Experts of a small language model.
Experts: 64 experts in each of 9 layers, 256 GeGLU neurons an expert, 2 picks a token.
Below are experts of layer 6 (counted from 0) of a mixture-of-experts language model. Rows are named router (the router's row for the expert), gate (a neuron's input weights, with its number), up (a neuron's input weights, with its number) and show model dimensions 0-127. Each number is 128 + 24 x the weight over its row's rms, rounded and kept within 0 to 255. Numbers have three digits each.
After each expert's rows: a language model's description of what the expert responds to; "gets" lists some tokens that make up at least twice as much of what it gets as of all text. This comes from a sample of Wikipedia text that the model never trained on. Tokens count by the router's weight.

# expert 46
router:127113182117128146167133134117149127118146103132150167144155153132072200138123071180122144099147132163192101102133080137155139151069124072143157152138144104174123136157153142136119122137052086125168128164103136092138102116124146119105111118131137152164126093130160126157096150147103150108147084126114102125111121111104079119106108125079118122174145092166142146137135130130150135132096
gate0:118177098149106156080125165133119126102155149158072117137130146106120124075111140123134151128136119147137137147107145096130064115162104123149100109158123184132094165115173103155113127155150173142122118143156122143106142165122098086104133134119155122166147100105164156104172121117125153163141169119169099153113107206132117133127101128131085140087116119168103155086124132138110138078156
up0:127134142134097132162164140122100123123135163103151137089130125108137155061095139154129162096094127102163159147168117124120124109124165095107082081135150106124162117118131104106162133150129093104178094159138162103146109099125139132132111112088101174148130117097107123138154144128138144117138110148133117102122168096106125114124098120128133138084147152116131102118111116153150113118164
gate1:151160082151132127080095167123121144147133175131143141131124099148147105192156111138115141172096124122118146081109107154136116112097127097146132060174116158183126112132130138089086111156120113104165121128130143104105112130166141119130159123136139140144137103141131139132123111094123160113133133114108164118113116116077163135156119170099130122096110121144126151113132191060132092099099
up1:139107117150154129144160089187132150122127128154166104135167092171141133122125115152130177138141090128163159093122156132097131136134143156109130132188172121141121153109154141105118091109103148111147118150132109098132165116184096145159125118152104137144126092126119084110095120114119060077115116146103113121162123086128158080138114112130140118087146134150134120117125129098180116124147
gate2:097122130155154146173090136143118116170137112128127144091193092125124136143133125158122083126105144129083117110120135113167136150140141079107134067155132127108140151153131138082111095091155140134067114128173142125057123106141130103130174099169094157142148109109105090143129118128089150083136132093129094146123128144140115110102150169125098128122114159171112173106145132158196199163123
up2:115124154150150128153135139095120119119118122122102110066156114116126137139149125145111104137105154178070123115098132141149151149119119092115155097175124106136163121115141143107136105097163110128098116139160162169112113143162136123099093101133113121167115091117113117140181162145126117106129120111117134144107141125119099084120129165165116108110107143144137128082140141146106191111167
What it handles: W/w tokens in names, tables and words (Chadwick, twice, W for wins), plus verbs after subjects like be, made, served.
gets: " W", " w", "w", "W", " be", " made"

# expert 50
router:114126133118090141141063123095160092130128115136152169156146132137066135139122138171128139073123133143160089146106121143160138164093119087116138096136131135161121143153165124160059142138124103150172105141155153127117074153133134132126192120100113129115139115122111139195078126162115124094147109137120141092165141129101132139109110145070110093190114094147120143131090124132122154170115
gate0:106109111090160111113098161114135156134181157117120086127141126131146104130117113142122092139106161105126111103152075140092171117096124143107148127139117104118136113147118127125126157119166147145149134151123142158153154175131135126125128137114096152103112134117122137129117114143139099145101163166156111114149146123127128107078086192112156138124094117105146152148108088148114119137137
up0:103146125125119133138142122150124112152146188132179088118143127121129195133133144097130077163124102123118149092139089148120094129146075101129124123112160132131196102179129139132101151154121115129143129117156123136164153069102110111173160156145126121130146123112156089128100122076072149086138136100120152124119137127124131150127132103163108104091127109119156122119107109153118093118124
gate1:141062125088133121127141144157115124138111100111146154094125105148115121156134088122110088136159101113149158125139091149148116123107149142123110104138124144127097134113131076126147140108117152158128103104115130126166169134107104086130144135184095159083173157105145104137121109106145151071133102137085129147119098147165143165136159146124122126109145141152125127101133142142162117206156
up1:115110116121122126110178179104141145121122160131157142109106094101129139139146144118128119122148074094132158144117107128137117102109090141094119106107175128152114132141099149123128111102113134204095124080113161146192087102105111120139156122101134150111138169089097131080169105136135118108149145115120098117109147151086131096129158111141092142127122111159132166121217130153117124128142
gate2:119100149131126141160111094147164157129130100099110109131121111181144136173128115121146104086132131141142116136156117168093139063103077130126114125126115107107154159142117152166139168116080108084147149114094144153186158112104130135109156158118143119132069168127169117137121099122142133106128135152092103089135121106142119106133142132103189124147124123142116103120108141141160124145135
up2:105129117117113132142103109091097147165128100184147086086166140161135120110117130140177156105140121125090128082137107119093144118114120140142151116114162131129147151132115088151154091106114161150110165132121120154103113103110100127143108119146123122092144144127089119113101083151142155164126170162153152162099108104139159102115129163149104123112101100100168132118124129097098158128131
What it handles: Lowercase inner pieces of words such as at, un, og, ad, rop, plus whole words like music, household, small, in volatile, chemistry.
gets: "at", "un", "ad", "og", "op", "ath"

# expert 30
router:104106185115107155166164093142118049118136107124155143145145148118105172134127127156133130105114109130139146113138105179131143134117117083117137100158156098181140126120145166148124130150086101109159111102112142109125098179128143117101139056115138131157131102140127124189109170117080161099140128157122112111144104135138095113104126153097101083144120093171125128118113120116130133137140
gate0:146124120128083148140113133150107088109069109153147134122101118097129146148120121149100123150145125120117143121104086151152101135146120132129156110154159135123160152162134137141115124116130150128140136150122141165146111152168132111177125178105108156157079135143113142158172155140105128125132150130084157178109112109143140171156158148106159099131130133139181171087155147089128119135119
up0:125113157160120139127114140123158126115146131131145162134166087144148166130121125128179132135158171118082127146145147120144105099124118144143134133153118138148089133150130123081125093176127119079132132156154124131146104112152107123129124105164120157120146137165103133160089145136151122114182113113154124131106117124122093081140135073129076152140105117136150154145109129127150140133093
gate1:123146127125091136146128146100075107138137141120121136140098129166142151137160092120136104099133148122145133123100148131142120118121116130136164157114084119142153123083118131165139096102137124111105156132138106137189119086137091103143137100088137116184131129148149107147131132147146143164092092137107123128129091113122121129120120130102152119100106192151158127147107087151154105110082
up1:109137145140183124137138119120140152124136132123113098149169148098143138116145085136174118114105096138130161142123098156114082111125144153162136150098103114086139126124107128133106084108153115168115138083121168134138091142113109117118120127107141107118112147100105135128148138138138168161138145153132179084133163122129125136113138143124149102141114163132146112133152151134140136096118
gate2:121161124137146154193122134123115133099133078136126112149139144163113156125116122142114121148157124139121134123108161071167118177128124137175155098142099150164154113132113136087108123120148125178158131123110142125094107118081128116123136097067153102142107114148098139121115152097119144128124100133105123124141111161166125134088118156134139083144163136112085156165165136149122119151135
up2:105121159131125117041121121092166134138128148135137127096107125099108106094150164138134151112084154141159141104139110156120131126139077154131118125125154125130113130128150101172129137115122122107101154153115135140143156102134131107108133133149146125146101148118157087130168124165150113147091170128121117128125151123083123170132117150145128148153135119146140113105103106129100118149148
What it handles: En dashes in scores and records like 3–6–2 and 0–3, the suffix -ic, and the clause words that and which.
gets: "ic", "–", " that", "ir", " which", "ial"

# expert 24
router:121145168132104153133079128121134130124120099128137124148148112127073145147099118158122124100121110134122091116123101115113142136106097105104117150158151121150151125132199107141093124128111086123117133113139130080110108173108163122117129114124112144148132087126149139165128104108115122144141104158137112110157129094128102151066141175076121124163110078162125130127162118095116143166111
gate0:112132119149126107152117146146124103090153134135105111138100180134110119097155160116138143095115125105141148142131128112125118172126166141137114162154153146116123106115133145143128172120147087144124119181120086117106082122141098131107168079169122154176142101078134117131176114155159108160176083102161146110122085105155147145130151147142118143177090125122105171070126125124115123161136
up0:128135172133140098109123090105121112115148118128122076145169140141203099098135107116094151146138112137139115143120147114117096173139144131164145128099090116097093090116121141125100135168138140140171138103105137161109130126146166131107123117114153094153140124155145120155097133135098134130158096135145103138155169111127120100116101086120118116119107114121107178113091088142149118152159
gate1:178135167107184155141101145133176139160152109098123114121136088205130117136132142093089158119131083149153103146097116090130135126126125125117117116111104143153142114123141148132128124160144158142156120118147122168149113166123095113123146130123112166144130139143156128158091147125121134129146104114115145159145112141155123137094101093122083118103182175091159134136135135137127116117118
up1:152117141119121122157121117136129124128142153188188120170143153154129105122115150124193114120098143127125106115142141125133143118166159133144117133094143136146072160152107119162115130156151127127139124093113116118106168137131132148119136106097119121133153166118138077141148121156171138117129118135119152107110107157153112167163135081075144113111122114119155153108108104167181133155110
gate2:166153149128075144162124145113115118163118158131142122118136125114089135143095131153149094138127116107143130113132102157098115147111148062124137135129119094162158132120138098129085142174157106140127144122149090157182138106145100074145161098069114080151169126181129101105124129153100139129129151118141137126148122161141123114078148111119180121123117114133121102141125157078139121156108
up2:118136146123172146086114132162166096089124095117141125144189127135097101098127102130105161125159150155170111128191117141143115088130135107075112143150129151116069140182163126143135136105126159116159107130097124118132123126118123138153116123120147152075136155155062098121079119123125145108141115158122098123117128097125129117143122150113091141084109190129136130154146164140169132127102
What it handles: Vowel-heavy middle syllables, often in foreign or transliterated names and rare words, such as Gulf, Maung, protuberance, brusque.
gets: "u", "ul", "ou", "ra", "te", "se"

# expert 4
router:128089156139102143131106116101146091130131146151152138133144137116067157127103143165108143089158161153134125085106066159137120149131119064125136136202166139137128136126155117146123115129100051118134106145113140120136072113098147102128162095141139160144123124139125139208118138108120184134124132134150109094125176094112079132088099144083125078172141107198149151127126126132151135144125
gate0:113124156173106131116119177132133118142138109128127108134125156100145103142107099127139129116123121151140131122124144110136127151164148117147141135148162115173099078098116160104141108142108123117126105128105117103149133157140151111094142149109174133128153126134183146139138142111128093112139130139200131177117101158126066101150135175108139114106138160128136148107126167121114095112095
up0:113089103096122130163108054172144109161155147099109121145137123146106127139148129121127083137143121118109095119117137149129151115112119167146141089114113117103150146175143132150088177154134131100132123158146152149131164128096138138158121128117143135111118077144114138133129088142146149154127131118073120092134153098157156138110146115114113081141115091115137164116096116087118173135160
gate1:137092140148151167139165152105082118121120167117124152127096094101128168104113103129118108135106107170111125148102088131134147148112137119113137110128121118095148106128141089168128137160116152157138105108156119110129117095138120117156112162135154133132149173108126081126144120114116162153171156102135137100119131130111096102130134114142191126141093116154081133141132108150111142153146
up1:159115086157082128097122087139119121125130109113134142113114109140114135100137102143113146072169134101149137124113150190123111112109153156099134101134128126157125094095132130120144130103115145156124126117120130160141100100168125105121100128171120120135162129102134131155137103127131144155125081145069115163158130180173093131143154134122127129115143144131136100074163113137127134127148
gate2:085129176126145173116122097102082174141122125140126146186142128094080149118118169141158119145159152128150159150100130118128111140103164119149155149151121127139181129137096127129140133065128161111143127114132134110130086166090144097131113143125144099161122141118101124135114131154141143162075107093120137118156110114114129145108103132115139145097108110153103142160133072134128148114119
up2:094071118113130122106101127129090112160119095140140116129078143121135114130158130109110141144144116146119127124087092170144140123143175114093093093154128140115052122143128134147110153150154110127069132112121110139107138118091143103128131137107134130110094105146130124119130147151150180164102111111160079122210105153160139150097150137133126136136130163085139117117131122132121162107101
What it handles: First three digits of years such as 199, 201, 200 in dates and tables, plus word-initial h/H pieces (hospital, habitual).
gets: "201", "200", "202", " H", " h", "199"

# expert 36
router:133131153109154157148101139132140119140121108126137139185136145142114148137099099141129146132148139155166100080125107163145115131141119078109175123180126105150124114153167100146115119140139108137128124138109152109125140151107189125107174099104143095091134112162154121149096117105112158119146130136108117113123128118134120155104134140052140144141123099168120136115115133106145148128112
gate0:135133137132119162128140134120156146132195132108081116114133137168155126150100106151158135118156159100135108086081117122110087145092125121158133139099137147107114163142154110086136118116141131100123159119164119125095097153169133147110083142152124113134089110127146131129134095178106175128096104132167139111092145145092083109106101105137157138147155141098114149165114151127125144154138
up0:145134129172117129148171072153124177155128105144123107062154148106148118139087106147135113152119126127074120110134158157098098125135094135121094118095127131109119102128101158124164079149176124091121163108182144121137146138153149173123116120158157073106070149117120131107110120117126129113082155048106128130094067160075076123121089128109136116148164147135122165146122212124141146190150
gate1:132122128126135154139148164093130126139093134169163126112114121093135199153141155152080148127084120110124133102115112147153115130143147148136105136139130122094088108161131133096173128152169125132142121122097162161145112102125087146095163128057141113152128128107138140159128097139119158105125082114133105104145132112132126119128096122173110142109139141139144096145125099134144132114103
up1:101093122111110162103162149136126125138093115135129095129106119086154158136141130093171130148093103098142142086133106140148145106139109108116118108156123117118100138104118099118140084127136135128124111106138162121141119136145144111107091146080186154100126131130138099111109147172111138132153101121137116091167161103116121126116118128118122123145102113142138108148166125110114129182157
gate2:132109084099115124105145130145103125117119131092111155126154128126115131129099119134180191118148119163139087129132097098108084111152147120136104138132133106095115140082153108126114095124156124125088151127157083116093137128128134085144113128162126155121086103137114096094109121156102109114137108107149143065129115137157130141116122159147135109120096149132136145138089142094131135096154
up2:105077100138125155090077104098094125123128106136153117103179125198123136115104117119147137142118149130097130138161199086154120122093105126118111161107131131121137114140106137213131094169101118119154123172124149155134101112145162171109185117186098159119123155135144101115136079132168085111128134122137117132136170112133110125146146121118094150140097161120125116120152128130139119121161
What it handles: Verbs and their -ing or -ed endings in narrative prose, such as found, support, visited, killed, bombing.
gets: "ing", "ed", "ond", "ating", " found", "ated"